{"num_hidden_layers": 10, "hidden_size": 256, "n_experts": 192, "experts_per_token": 4, "d_expert": 160, "d_shared_expert": 0, "hidden_act": "silu", "moe_layers": [1, 3, 5, 7, 9], "router_score": "softmax", "normalize_top_k": true, "routed_scale": 1.0, "balance_loss": 0.0181, "balance_bias": false, "router_logit_norm": 1.0, "router_bias": true, "init_std_router": 0.00746, "lr_router": 0.00134, "vocab_size": 2048, "norm": "rmsnorm", "norm_eps": 1e-05, "tie_word_embeddings": true, "optimizer": "soap_variant", "learning_rate": 0.00248, "beta1": 0.95, "beta2": 0.99, "max_grad_norm": 1.0, "batch_tokens": [65536, 131072], "max_seq_len": 2048, "train_tokens": 562500000, "max_steps": 5953, "dataset": "wikipedia_en"}
Below are experts of layer 3 (counted from 0) of a mixture-of-experts language model. Rows are named router (the router's row for the expert) and show model dimensions 0-255. Each number is 128 + 24 x the weight over its row's rms, rounded and kept within 0 to 255. Numbers have three digits each.
After each expert's rows: a language model's description of what the expert responds to; "comes before" lists some tokens at least twice as common just after its tokens as in all text. This comes from a sample of Wikipedia text that the model never trained on. Tokens count by the router's weight.

# expert 4
router:138104141147127099156112155123092082140151136165125079091139105132071150132154100152104149135129096110116100119121164117115138164106125105163127132155103120182131133160107160162091100119133133140149100128103140155099120110138150102153140091159087114130106098131144134119097110146123146127138117098113164109074146111140112143092123141158120068122105117159156152098118146101157134132147133151156136114169120128111154150125160116101125195125139177143162076164114111109109134151134179137111125150128136129140135103162145125089122113130111115110141167181152121125171107115174121113098119127110122101150112123100174117134140157129133145097125124139119142131187134147112120096155105125116124094133143103124115166089115069099092095120128112095092099129109154171085122122136139
Mid-word Latinate fragments. Inner pieces of longer Latinate words, before endings like -ent, -ation, -ate, as in Cur-r-ent, Imp-er-ial, Commun-ic-ations, equ.
comes before: "ate", "ent", "ation", "ated", "ant", "ator"

# expert 63
router:136104094115128096132157090107163113142146126164134108121149127131125147133153125116107169117136158122136134132083119132134164119148132142145106161120170138163117134141135111144144081094144146093172092163154119124154181129089182116127166143116156080098116117150158114157082167114164153128142127157159134167126159103099092154118141146134105118126137138099155129128146141165122172136139118163115116124114132144128155114173133124117139128150113094134128105116129153145140122105130140115155083142162097108136116116162093105165106128059101125150131114184106122166129112131136176164162127125110107124095149109144133151144075131100105151143115101146094155149118083086104164135097118145125143131095160145082163106146130131091167136138121120137129129154155153132137171079137175
Inner pieces of -ment words. Middle pieces of longer words, especially before -ment or -point, as in appointed, department, Agreement, Testament, plus board.
comes before: "ment", "point", "la", " of", "ty", "il"

# expert 30
router:110091173120165098086124105104158099147105150142122137110122166132088141154102153106136117091174186101107123114108156109139136097146113144154133134142107142109117172148103099155154141097154121143111119130172142138101161126149123073104097143150148136080163144124116125097148148110142101112168098117149119142113111128140129096123144136148137111131097133108129104147125087170123142115171085154104127109083124140110163117154093098183116135138115152150129125120128093137115145116171178151104138153130130160133171109142109141139101126094175126149139092151182180105128140120089125136141122179174145142090099117104164092134111157107111136099125146141145132087127118134109125133114137150145104114141139164131136141123092115128087096158128116122111134161153104115103176156082120
Role and title nouns. Nouns for roles, titles and honours such as champion, member, leader, President, Award, partner, often before -ship or of.
comes before: "ship", "s", " of", " |", ",", " ("

# expert 20
router:157122111075133139165125148159147143147108133119109138154192094144149173147129127153133139120109098144091125146108156128159131123137111087124130130110107121144102132117124105109117090131153101133073116139147121129115102171117132139111115117120153087113093151102157123169064123115141103117117127100115153114086111123101128140089132120134131122082124184125128114106156143085149140102133113105126155121143149115156074148162140085151121120088130114132155118116113135108101114113113164152153106175143141114091154114125107142118160156130153105102085133149131139110153147167148110139136118152133147128133090170099178093144091170088138147110191081120142165149157119130138115125142165128104081154122131090147136110147159110156134109173165173157136128099104139093155151138117116
Table and list delimiters. Pipe separators, dashes, semicolons and heading markers in tables and lists, such as Year: Team; Car and | Sheet A | 1 | 2.
comes before: "|", " ", "\n", " Year", " P", "-"

# expert 17
router:147092128139131147133143101162112155111093114134124162152132130119117103142131111143153138140134145121134111132098154124094134147092111092170154145118099154162132082136176134091147112145124123163142130123127131121121142120147085107113137119151140156147134123117133118144122192179176150122130087124103132111139117097099154125184115105126155143142180070090112137085121152114142136123069053124088122134150136107112135166130128108111141109102121105123121110147132126125115128106123098129149140119137107116156206114138096153117117070136162112152170135104173126106156131142117170164115146118141155145139123161126116104132124132071124145135128161101100122101100112160116108154148173131098145105144106136149095147157117157130141091141186093079149124099138106093156105124109127
Past participles, credits. Past-tense endings and by in film and album credits, such as Directed by, Produced by, voiced by, built, published, released.
comes before: " by", ":", "ed", " in", "tten", " with"

# expert 49
router:118131145165103171090142151102139117132127135123079145076114149118145128160133105160167134136128141110122119101119145102100146133116084122119125116117150162100130153143141114133177157111178110136123130135103136124123138156153144124080126102150099103097135080124116141139102144157149136118147116119098115136103163097119121150117107149092134125114081177142131165076095141183104114113093130148149149156172061157129112159115137169097129156149168161113079130161139131163136159142121122116131138112116102179093078128107128136123118166105157145146134151119122138100140108130065137122089123167160165125124148142126129164109126142112114081118115134155143139127123139127124157100133134152137100129141153156179139137125120154102154133104131173122114092134102085121188104157102106
-ing and activity nouns. Word endings -ing and -ation, plus field or activity nouns, such as cooking, trading, rehabilitation, music, education, research.
comes before: " of", ",", " and", ".", " in", " for"

# expert 42
router:154157104128116110126132104081137142076156120159157144116125095120142158102118103122151146125093109125168099161118103129145103141102107088121139118144174117101101131100163172172140133099160123155134163090125132106121159130114138084109094140119152130147098126114088143169108127105137135083082098119147133115121157131153100133131118088124122080113109135126097084143159149088111130145079168150138154155105099144066135106156178130152122156138167144157137111145145107135131118129123141138149139127121152138164112145151190056135120137110170144127120127153104173146156145125105137134092136089155147131142126113141147097133117096130102157116127120091121099153098134139118103136101166124138118151123111122156078117142090136076100125108099152138118141110132111105154126094081120
Mixed name pieces, table cells. Pieces inside English words and names like f-ol-k, We-e-k, Cl-ar-k, plus New and pipe separators in sports and election tables.
comes before: "k", "ary", " York", "land", "low", "ce"

# expert 11
router:168146116151144139099096146135097146133114137122144156097137148115175074168159118113112140126111175137114091156089173131143088099126124150108097115111102149114118155128108176138167095138146121105130126155079150124122128182102155139124097099130138162124165145121134109101149147140126134149150142163121138156153094105097121147128134125122090141116138104153123109101118140110110120095129142143156119134134117130186067134116158145103140124102151124148093111154139141120137133121101116140087124117120102157135134166121146103134123116159136112154159138151079097176107136142168091146099129133117182132145101097118129099140096084126082098113183102139129148123169093115132047133133117093098131103144170097131110103132110162104104133132151105152105127099128111119088136163106111
Compass and word stems. Directional and size words (North, West, high, long, own) and mid-word pieces like th, mb, ine in further, member, Engineers.
comes before: "er", "ers", "ing", "est", "ed", "re"

# expert 21
router:150145185108144113161122155128088160144141147150122172168115130137087153133104119101126126141138143125148104109112106104079108124117136128124095145155146100127165149104141073122118166099132143122159131087066121165135083157102118096111117142143130124124138123101125114169143114085120116123121141186123149155122135139148151154102175132150117153146152141097146113116134157119126168084110156078147144137107120116153171101157139120151106112164136100159082119134130135146127148136154119185132116118132146102143119095139137086136140119168185146167164114162115078133158149173134111090173127147125150144146118123082103158160123123141114125145101155065107126127105165183158121140129128139155117167123147141101118156145149087111152149133129139123143113137139126156120144149150132
Foreign-name vowel pieces. Single vowel or short pieces inside foreign or unusual names and words, such as Iwo, Quebeckers, Abdulrahman, Giovan.
comes before: "man", "en", " |", "be", "k", "go"

# expert 62
router:123126108139112146125121096172138150095124121091139133122141150088146152163147130113139110136069142108115133150177148092095129156104128102108135150110098105125114135131139142133120116144184117082055145117075125124101142088152096148153167112136164105105095127158086143148124088118089112095130148153156114124120090122158148186116132133122161115151101109130094133119125100139106147106123128126098141130150144133133132121114102148131128119119165119082133115125146106138142174155142138151121147125101099134148114094125163125179164116139148106097149085101115174176109089159175123166164114160158112143144193121092151116104109135090142133116125123115101132109165106126144130139117112147088168146138087113164163130133069129137121135163109109119134135109095112122130122159138124
Number words and digits. Counting words two, three, four, several, many, and small numerals, including pieces of spelled ordinals like se-ven-th, f-if-th.
comes before: " |", ",", "th", " years", ")", "."

# expert 52
router:136157138099118147087097132142134123111109120080167160171182146083118151093141146117175118117135146155130140127125151112113116126145092128156122159159114152098116147084148138127095110122137111162096141149117088123116193117134154077142126090124158111099111103128114153121120136126134162169107145134111115119105138090124110171075073128172159114154132139106130092116149113149107115113110158139127132155126155136088109099121171140141124089134139126147139117115151122156127145163105144160103158086139099145119149090101123172100122124105102148121122103121114129123132121117099075125133129132149118123136160168176135097118114128145157134135100124109128137129158149090110128171126098171115134196110135131169193107098104133169082140145115124131141134129154121155118135181131152
Dates and time expressions. Month names, day numbers and years in dates (On May 1, November 15), plus later, early, However, and morning/evening after "on the".
comes before: ",", " 19", " July", " 18", " October", " January"

# expert 16
router:142144120136185101142102135131134134093110138096157107099151121108144181099135138133098110107125106129170125168149120132114121122139159122123135111168168105174141128148140126104181171161129087086109137152132132105092120117123097157143142084127183096092137118114100159123152140149091131105114127125179148157120152140142116136133170159134103111153126139143086152138074149168126135142110123161114114112178128078149118116100135123120108118127117139107123143094131109134090166188128085114122135115090110117110123131102126135158162134111122080098114168138114189162119043148136086102162119131156179093136144124163094118115132103131141159158125122104125138119131124104154099116123128113120160124133106123159136135134125126111127123159143118099092102119109095098134122167116150
Numbers and quantities. Numeric tokens and spelled-out numbers in prose and tables, such as counts, percentages, money, and scores: 64%, 500 workers, $30,120, five.
comes before: ".", " |", ",", "th", "–", "00"

# expert 13
router:116094122094127097111122121113113112101140144137113192115100138104098136121174122121116124118144142118191156102147165127112114147162147146146114128115147112094164109124152097134118156084104133092142129154142162150115156066147163126111115105146146115137142155109143122166121152112135177152129128133122139132180113132147111119120131124125113112145091121113076129169106098185089133123122091083120177141181122077132105163099104133106149148125111109118135110146135153133089126165138147087152119133116094130131102112126090157107096120152116104107153143125126150101104130152101102109076125156099117138097127104167122167081129121123143100132143172157107102173149115065127153103102118157135145132111140121141111195124130128076114124133110141105114147106132136148152163128135111
Abstract noun endings. Noun-forming endings and abstract nouns, such as -ence, -ment, -ity, -ation, success, support, role, as in absence, settlement.
comes before: " of", "s", "ive", " to", ".", ","

# expert 38
router:105151122087161150115117141159114097178114145120168132131134115143089129132130147135093119119098105125144109158134093105169129101102121129086102129127090069123125143138137149127116154146131087119164126097092068148103090161149123123140126083115112124146124113107162154143150136114133156115128104165122128116129147136135145147138094127115120145100158116071138131089154127128139097163182102108117140121124124117162153102119106124122162119098140130133151111120165145138136097101171144117107087147087098132122085141102141166135159134137137147161136127106096129139101113114103157114129125128142076089129183104107150144123135154125103151167120134158126175141138069159169112156118161091096140112156101105156101111116113152169106140173133134145160179130131084134092142160175121
Line ends and prefixes. Line breaks ending list items, and prefix-like pieces such as non-, un, multi, well, full, self before a hyphen.
comes before: "-", "|", "\n", "|---|---|", "tern", "th"

# expert 25
router:163163107126107100131126121152116102132131099176128146095099127122084121110109126138131107090145113089109117130129134145106160126088145108122103148108104146134155116113091128093114115134126096081123150157160126123151107130152152084141108113121146152127128134097099134141105133122134066116137161118089126160090109139089109147096151107171121131093091104130115076116133146135133119126187151142115094112118122115127185104206140140143131135146162117128105146116088151174158134092161141123139142156123139135097084186112124124140109118160143140133147134158131130088158168143107117106097124117142122141177123152077127108134122131148107066109147145108139101127081145102079136132101102109103143156088113112133132134161167130152084129158086151143135131162148126132150103100095128
Word-piece continuations. Word pieces inside longer words and short words like part, form, into, as in sch-ed-ule, ar-tic-le, s-ing-ular.
comes before: "ular", "u", "le", "les", "iv", "ual"

# expert 31
router:152137116112119135116104120120146101101154136138124125066160135128135178089137166097129138101112147111112137128079140154112139069147161120151108152147114137131119159124130165114088137118164150136156157133139105124106078159177114115155158173165147129095152148103134089116146150111142125121122158119117156111099147116142134141128151146156129069131104115185108125124121092131108162125134135087148148104158077126154090113142101156136155098101146148120096162129138112105122111109144078124142079148095134126146097160066124100168101118160148152145107087118140150123111141127124084108066127139082134106127075136105122142116126119158105147161143140131122135170109141134126137185115125130126118128104110148148105112088128145102153124153151119107130092087127145144168102111133110
Mid-word pieces, sports. Middle pieces of longer words, often before -al or -ball, as in Add-ition-al, baske-t-ball, and football, person, tradition.
comes before: "al", "ally", "ball", "age", "dge", "t"

# expert 54
router:083158099155109093102115149084130114119125144158132111130095095136085108135125100128116145125118115154126102118119142161161115190080143108152098157146103115161142152114167142119130166132121143134126102112124162122097142140131145124128088112155135194112126142171139085120119131139157132149130154147142101115161150112141100116113142120119104114121126125139112159127103092150167164079110102118059176104143112107112149112170113140134117171151152143147076132101118158143108126144111128123132130189112098139168149116123152104121121076174147155102140179116109112146094100094116146120120132174126165134090135107132112117077126115160106135079118103141134152110174123146163134142172142133117094161086161163120118128116106132166107127118129138115105122135163104143122123096122128
Stems after prefixes. Word stems following prefixes like re-, trans-, con-, especially fer in referee/referred/reference, plus occupation words like curator, author, office.
comes before: "r", "red", "ence", "ee", "ated", "ring"

# expert 57
router:105139130175110119143137140101132137143136107094160185128130148156152142063158179131131134135123084148128098095114138083141134118099128133134091114125137102105134094105163131129156146163136121150140110074129099129112129176127120153125141132099095107128125125147150143108080146113136109121144174078138158153139123100109150121071142117091137158142131114116149113152128095138123128116108127146147132162130130169142100096139125193125126125142132103133139106122142103122137094140150182153104115184161096099105109125141111101135129167116094122125133127176123185113120115137138133130147121102167141113122121128165150130097094148127131128120113103148093119130115113138161159154128098123106104133118100160122080133086104122086138095098072104113110166092139130161114129075193146
Word-initial mo/pa pieces. Opening pieces mo, pa, ma and short words like state, main, opera, term that begin longer words, as in payment, motor, pastures.
comes before: "ment", "t", "ta", "in", "d", "ve"

# expert 19
router:093131133100137113137109160117121105122121151104124098172116101105151157138181109114128139138068130143112130186125072148120131190129143093122116144163129108138114148108124157148153084151117157129085101109121114122122131137156128129107169113120166115107110109139088097134099173129099151144100135142107111090083108114134138142140125098123140143127161102183162140127136118124100098129106107152155147135121114166104137147162108130135118108178187142090098107159124133089122153141135068107144148088137099125157154126108098133177166093117145139107158149120074124151127151120113123120085124118148167094087120118128155146136105144131112118148152141125139133093111142135141151156156147134123133159071118085096177131149156115102141127116084094135144126125125123155086138119103119
Word-initial f, p, sp. Word-initial single letters or pieces F, f, p, sp, w that begin a longer word, as in f-uture, f-ood, p-ubic.
comes before: "ri", "o", "ur", "la", "i", "ir"

# expert 6
router:166135145148133137169167150142131166098159136088138132167127091159141103135107136161127109057099167119116137171093092142114166125060152163114111141119157105085104128105150160143155107125091130127139095136069139156138139144082137123179130130121168099142136121142112093150116130160124142103112126140149121136133142136135162140141091144129110126186070139125113147144115107113159137183105133103165163108097133132107117162159101102119086124147117126129140108144092143149121142140175157140090140125104126142084095126153117164157146115134126124109097133119123165128099120120118081143096127110135146176114125134099120071095136085115116124124083119117106119150108112154136119115137112167149130105162136116123131123114136143127133163111137166078152143088118129143123116099098144
Mid-word fragments, ju. Word-internal pieces, often a vowel after a capital, such as ju in judge/adjusted, y in Pennsylvania, and accented letters like ü, ë.
comes before: "st", "l", "n", "mp", "ri", "na"

# expert 33
router:106088157117134155149155090126177163125105140139142144142143102131112146155133104146095088108120124106130103125126111143142142117125135151091150117099115092157128147140101070158125114118116151126117149118127108101127148204153145161091096134093148103117114121145113103110082165110156115196132147156112121102167126114128143127129087123136100143105139125133129103171116150091165102155137141096107107105166112108187109136087084154097131131080144115153134130116132102125088090145153170118139126103125180138142128117159110152143086093152120134114133120145098173148094140151124135107097140104165150151186126108132127115152141073194140109121132147111129097156096164116127130094102081133120138135123152117149108125127125125110153152114125106118152096114175135135127128127142112
Line breaks and headings. Line breaks after titles, headings and table rows, plus wiki heading marks ==, === and table separators like ---|---.
comes before: "\n", "-", "|", "The", "---|---|---|---|", "In"

# expert 53
router:123137113092133113097164093157112095164127121147086136128115124169138122087119122110159120096158097136135140146159162102167111089139085140097077179126101119162113145123127118137116117164175102089121124148140133140092105147131122144144142154143130134150087159168126171125123127090121093133180176120106147161146162138177168164124121128141118093157112100127110123133137171160101079105099155136112174150158123137125158180145164118144124092130123128120079109127144138178135187110132141123153132124107136117092132111133137095131131129145130106117153056126138148154088128134114145165110124132123144151107161146101163120137107121108102181134126106141124161117085104147168109127135141088095139097130142171120110101122153113137122116139124143129114120141150147139104108126117171
Relational prepositions. Prepositions after nouns or verbs linking to a following noun phrase, such as between, of, by, with, among, against, became.
comes before: " the", " a", " ", " an", " his", " their"

# expert 26
router:132158110166149138137129119153125091111124121145137119082122112129143130135096116149118106131107103114123154141132098133120115136094145097159120136122101143152106085144114069121115114111105157114111123084113152138129128064138101126134106121123139146117137123119110091140139136094146126109109172133102090084123117197104139165145127100135137092148148109058149165116121083105107147134121130105111151112126125134145159122128136130099102085114141129132109120128073149163108075098131150090168110113121121061151138156100096116175148155127124138146109115151151142161151137150125098079127126157110106131169158102083116135131144166175118103156095162110150124120145166115161126113096090083136079160175159162144104094172101118120135146131113146120140140136128129141125131156138096
Mid-word s pieces. Short word-internal pieces, mostly s after a first syllable in names and words, as in Su-s-an, Su-s-sex, Ma-s-sachusetts, pur-s-ue.
comes before: "en", "u", "s", "w", "ute", "ch"

# expert 15
router:124115112153122139096103145090144166130128105100086089117126082115131107154102172142153158163086123144156134102138129158139107129176136144118180138117151111126099078115116129097130148189145155170102130170161128114126143104090154117127136138123128087148142128138141142080095113133128109112077163122126099097082171144114140156141135105113156138139124128138127156118130112124123148156130106116117159153174153138139154167099137109174137130117158107118078133161150141105160095112140123131117153116195116158108123131122153122164150174138155139163167169148163138157124126100096135158135130135119116098121145117135119091095115131110103128109147139130079128114148142170139117130105148122121116121121129179152161145128131107093095082102071139131122112151161083169122107139126143
Past-tense narrative connectors. Past-tense endings, commas, prepositions and verbs such as had, announced, received in biographical and event narrative, plus mid-word pieces like -w- in Bahawalpur.
comes before: " the", " to", " |", " in", " by", " a"

# expert 43
router:137133161077170132130134107124134094102092103127143119162114125118118173105111175105132122133164134185121150094106128167145136075128158162105134119120142111141117082109120082208124126098170126119151112119118161133132092127089156166089116101127148116142148125121088142122131098127123078152082113159124142094096107136096120144147131130121143115144118114150142109139102127129139105126147108172155183147095137117114097147126123092131119090170150128151108131138132094157141129134130077123146131091165119129138153134124144137129114117145165147082130114156134132110088170124130114144079124125090098146143105114178122148160103140142146166119170142155116109144123160147091127104146105102136136080099105130069122136147164132103115085119145153116086157136102137154129137143115136
Name consonant pieces. Single consonants or doubled letters inside proper names and words, as in Chan-n-el, Rus-s-ell, Big N-ick, C-app-iano.
comes before: "el", "ell", "y", "ia", "==", "ack"

# expert 29
router:117150136169132106134145098117110139118154156095139103072123122107117159174071095119083106123129108137144118180135129142112158136139084113126129174147145073108115133095132120066127129122144176158094115187109155160139119135152121110143116132104158091134090140097112122145142088146141107121108168121105098110103108168137120158151119127153160131131140107123148114154078132142113122155105130120104128109087096123111127175146112099171139138143132100165107123147152135135102127126121147105105178153128152182125137109129190136111136137123097138130143136134120145129130146128152114117118130151150152104150122114091124092141098079129136166168147075114093150138136138153168142116182126109156103140136112103131150148122159124117110112113073114136076179142121140127141095147144124
Word-initial se/can. Opening pieces of words after an article or preposition, mainly se (selection, security, seven, senator) plus can, plan, run.
comes before: "ction", "k", "ven", "con", "c", "n"

# expert 22
router:117101114123133139118148151157126110119113106099125150122156141158115135133151147128056166131147146127156155148127131093144106122156129111124122105096101122146158100103123171119131103145100142157134098137127110094164098159152139143167099153076134137116119153148147124147151069118102137138143114087157098124135112133114117093138123145156140155097157153111101136144075123092116118148111188163139122122095088162120136125105117115098155116093161127118130153090127167124099072172087093116098144137136124148131159091110105200103119137122108154109136177122130097158155084109092077118121121125104128082087098105121162140157119095130083154159144147136159134138142176138116117155124155112133136124129101126127156159134162117151140151133143154159138114140148127157105135100157106
Word-initial prefixes re/de/ex. Word-starting prefix pieces like re, de, ex, co, ca, su, un, as in reserve, Detroit, expected, captain, suspected.
comes before: "p", "c", "l", "per", "f", "port"

# expert 24
router:105104144169141128119155161141116076142067134076108124155125104122155104086112140136153142088147146080155118120114148153135091174117146095125118100113137132121159156166114111076118088131104116153124146125038152128120138084137106137126128139095147146114125165125119138096140112161160127122155094096171107173114121110182139161115095111156123132167133137111136129140123125105132153098147176146156073138162110123145100107117131102102112100127135099139164103134129149159120121140121181165133120114085160117128150136144117100134105135094180144154109118127135131123172124112184125140119122085149128128094131136102106143062144083147120110124135104114120118132128136151155150132154125156114121117122127116091121144162148130102114126130147107136173122098122160150161139110137153
Syllables in foreign names. Middle syllables of place names, surnames and foreign words, like Rale-ig-h, Ju-da-ism, Al-iya-h, and endings such as -burg, -house.
comes before: "h", "na", "burg", "bor", "z", "ma"

# expert 46
router:149168154146108107087106132118109103113149155138122106149164144102129099112146068143167130173132095177107102135108177112123131147133106165178135134101082169104089158093161176163142094124137141132129104157094118096085126140098094137096144129111151146111125105101092158141144125111115134104115123092145174087156156121087135161133149150148151198130123118138157159160100143126126121139160149089123126123143149125154090158151117132130119089095099100101134122120132097107140141165159151152135104120129143175148111114142111151151136148125132155164146132138140116131137158121130117133131127183116115116169140109139119170150123172133082096123136091124177127140136107129161137149094128114141137125135104095153172105186115145120120139105116116133133136131091128144103123109139165
Place-name word pieces. Geographic name words and their inner pieces: West, United, Australia, Russia, Pla, Pri, er in Northern/Southern, ch in Texas Tech.
comes before: "n", "ce", " States", "ci", "ne", "ning"

# expert 45
router:180121107098117120133089110160125149132070139114122081112142121183115147097159136124161159106128156107120091196105133091198093138107138172087128113088083102112094133112120110109135149121120120132112158110107117106117105130140148159097138129108109135125117142149108158160129097132087120146178189149144108136125134113119112130139161143127104150162109135131143146116151128164163105164119144085165136139138078136125132129139184111130123151126125093108161117135148144100145120129107123147111115143147184117144103150116159113118106133125142158134147089162162112150117118138161085163169133066128140156165119144122103106107099128166131117134096148140095153087100131149137110129077135138096160172100116119132108129139123117130099127130154128143109125102109092104115141128147154
Quantifiers and common verbs. Function words such as with, is, of, has, and quantifiers like most, more, some, several, many, very in descriptive prose.
comes before: " a", " ", " the", " been", " an", " than"

# expert 7
router:088155138140100094077138145160185161147135123159146115126093127166135086118157084171142106107109087142144072145174113122138084132104107189164146142093123132133131114130110139123134123118134122105141094108158124123130184102109102137107093130119134137110151140123131110143138166133141139127111186139134163105120112157135140150151093112106123149167105133135112118153149130127137118125141092141109150136126125131112092128103172167136104138072138169142143125091124141112134131116125073155118125135150136152106091149102122153131142132117128167140134101136107164140103131144104084103114134136147113094147139130090100141140095094126166127134203124152193107159121113132118123118114160144094128096148129153128127134170085137118102181172114087140094135125136140100175145123137119
Mid-word fragments, h. Short mid-word pieces after an opening letter, especially h, ur, ad, as in alre-ad-y, f-ur-ther, left h-and.
comes before: "on", "and", "th", "ow", "or", "our"

# expert 3
router:140136111149127173118160112141104087148094097116127105129169128130129134160105112158111149138156156132188131098154113150139162142122131156125109143148120132127131090139094167141129147127118121104099151153145121158134181113087180139126132091147143144147151087168119130121137140156113127149148165097115111097128139134118120104142126122098119144089202092113120078118124131153143107117154109161094138114077098136085085190151094138189126096128135135136154134109118202153155151089146141105161126134131127132134144150173155147118121110165129103152146143113107094102147135174129085118158135156090146100126102141124122121169098120128145089153146106109151122094112120140151134125132126112127128158149122073117141138132115096125146115131166127175149115147116148112128147117085159
Infobox field-label pieces. Word pieces and labels in infobox fields, table headers and list entries, such as Born, Launched, Coordinates, aged, Archbishop, caste.
comes before: "le", ":", "e", "ite", "her", "les"

# expert 51
router:117126075146100121147104125133133100106126125132128111136097127138154110161156099095134091138122107124117150130114140123151157119099106185173134133164112096092117107104127141146106138158128158116155106097116094194083159158136130149137134094163106162098145112134113120154135109142125165138120145137158141095095069161129112098125112114112115142162152143128113114138086171090127118078133110139171149148153124097095145106155122119133148132088103131142106171121071109146130105170142133117131143100127105150142142125097147099089160133126144145141120114122087092148112164147169121131136118153157182132158108089106147090098106140117127155129141108141135139093131101071110152159158116109140103100151100113141128105152131127116091145157096148152119183129127146160107115192143138
Single capital initials. Single capital letters starting a word split into pieces, mostly S, T, K, M, H, J, as in King, Keynesian, Myanmar.
comes before: "w", "ur", "im", "y", "en", "er"

# expert 27
router:154096151128091132090147085140127143099149128144151160091092150159066122098147138105142122101128142117111134120156126143114157121107127072172150123153154142146131162132154136121146136098102083138128147145161125126128121130112116132100124104127115153148129135108136092116095145096138125136144105113124167143158120155125115080139117146143088161085119126130072097173135161125135144161121153130076142101118131117164154081138134127119131145146086126078115145153088142126116087161119157112116155148138090125140060118119121155141140114114084114097158138151167135145125105151110124174125137146194097162146127126130128120103132122147126122160129119148104142137104168116082067096101107124153125133136145116097096144155181144122164137129118144135131137150141171140130167114192144
Mid-word pieces, non-Latin bytes. Inner word pieces such as gar in garnered, und in Soundtrack, c in canvas, and raw bytes of Chinese or other non-Latin script.
comes before: "re", "tion", "t", "tri", "it", "ru"

# expert 44
router:134092121111098124120114130134118131178161129129158135186137144143112129157152120119098129147096154118187101158160172122087130124140132132114117116071114153125145152179064142105135140110146148114127103171171133157128152154153113133138090142149130100116117151131120136152139093119124073127139143114171128131149139134101122142137151113124140150188139111136153119162138146147161123155115138139117121141126135133133162145103142128121122078124147178147141108100114088112127139073132075106117092147098124109126108133155115132154075142152138097092150154118153103115126101143112095133149138114103166107071134128128132127161106132119181103106162112099127102112130116156160149113151128148123098164101125070098087161110090101159127133112119167096108163129133088147135097093145109
Word-middle syllables. Middle pieces of common words split into fragments, as in bu-il-d, ex-ten-sion, Acc-or-ding, Th-ir-d, describe-d, Inc-lu-de.
comes before: "d", "ition", "der", "or", "up", "and"

# expert 40
router:156136130156120161097163148124115140159136170183150162107140127114197130124089128129097116097163107114143143177150142181097090165139126086138141112169107156148115147126168152166177124150090170140104098094112134102100155122082128109134139116135097145135105130126095146156121189145078129092120151126111148148139107137107125120107134110150131124132165112118098123129154109119165153151132095131113126107110125125153174117165115131118094107066123140126102118165144169117139112140144112090116139152115087109151120112105138138138165116103136150151071190122098135139139093133136159092146139141121091116123081148159133076129164144145128146097127093142149128106131121121144140117112122127158082142131103135153137115123132126152143134113105114131083135178140128131125096132103137
Mid-word pieces and byte tokens. Inner word pieces like ir in firing, le in problems, com/Com, Cor, plus raw UTF-8 byte tokens from emoji and accented text.
comes before: "m", "e", "g", "mit", "mon", "ge"

# expert 37
router:092105109107106146187160110115121134120095133164152185081100105142150164114168154098092071124113154138113124152141131114154100108129127108143147153103142148144101170135111137111138138149145108141109119147130076110120117104134160128082111132071157161138098145170127118097077114140141171113122117139128096112130102085139124106168104136079122193128096139102114123166094157139097140126104127131105165152145112099127139134103128118133152137103123106090136151120135124118129121162137100142114123130132142162145120172148163134166140142149120111085136116132119106160109126132106145170087102158129156123141105118105142160142131104084091174116093123122118098126157126131149156167127118073152126104130151109103129112156121131107170085138180142099109123152097116135166121142105121
Date ranges, coordinates. Dashes, digits and symbols in season ranges, years and coordinates, such as 2012–13, 45°22′55″ and #16 rankings.
comes before: "″", "′", " |", "4", "1", "2"

# expert 35
router:098159128094156140114126118136137122197134154084191164123121120141136133103099108140124162155117139107152155115072107111133129163146162117113095139071140114180117138144120119123144120143164129109106086128153132130147114095107124134089085117136104115092107150109119131137191096110135130122114124159132131076139106102141159158128145115088113129121123127090133123140123082142079100133117155126132111157129121096153133115123087107140150153112123152135147129112135084136120153157141195143128118131128127126110157123117138122132103134149123130107142154111112137108141140159100143106194127103123090147133162152108147151161122090168134147089145123153117123108156122081127167105152177101112154097169115151123133134109114117145130119096184127172064127145132158144143082117094111
Latinate stems before -ion. Word-internal stems and s pieces before suffixes like -ion or -ive, as in mention, Decision, battalion, collected, subjects.
comes before: "ion", "s", "or", "ive", "tra", "ed"

# expert 41
router:139133135150122119124113184153156133137153164115107104094162108123185127165111145111109132114085150101133141124152133129123069146097139092148123116133101120137118142130125114148112122134125138127089077129175145139162117105163119140107116117110111094156071091081158077185079115102130137114105119089119148141101132123090117096149095135116159148135155089133130158140164112122142158112059169176136096099149157176124092145163156129122124121113115145141136175109116123110129075136123111156119139109146143138112132137141142140105156129098150175154107155112139096112114133129116154168115135137134141089184126141164131111170128152100103106138115108149142086135124114093143137143113135122140176105153134123119094153117110116182132111136138124090128140157085124161146134143110136
Class and technical stems. Word-initial cl, ch and technical stems in classification, statistics or sports tables, such as classified, classic, class, system, Final.
comes before: "ic", "as", "ar", "ical", "|", "if"

# expert 18
router:120153089174131115119172138181120089145140104097108135163109137090149115144133134135067116135091131091098137111106119124139137079142169103149101120138149155118113146142133140132098109112158158128144092129130150152152130128107136125143109165123157138158116138159074123108137119124142111141131137122113126091146105173152167100119107169128142119105121123156137104094135136168155097091111148157128139156074145117112126135124142179156140142120150127115137138163142107117119133112129130124135109125154165118134144143143129094170103158112128161151085123126097080107106111155130139158151129107114174155082179114151099118111106127113138116120134162096098157163137133151095157169159148075127111145113080127130177152160104111126109079136155108072168112139092117169145141155154112
Modals and infinitive to. Infinitive to and modal verbs like would, may, could, will before be or have, plus pieces such as two-way, next.
comes before: " be", " ", " |", " have", " the", " re"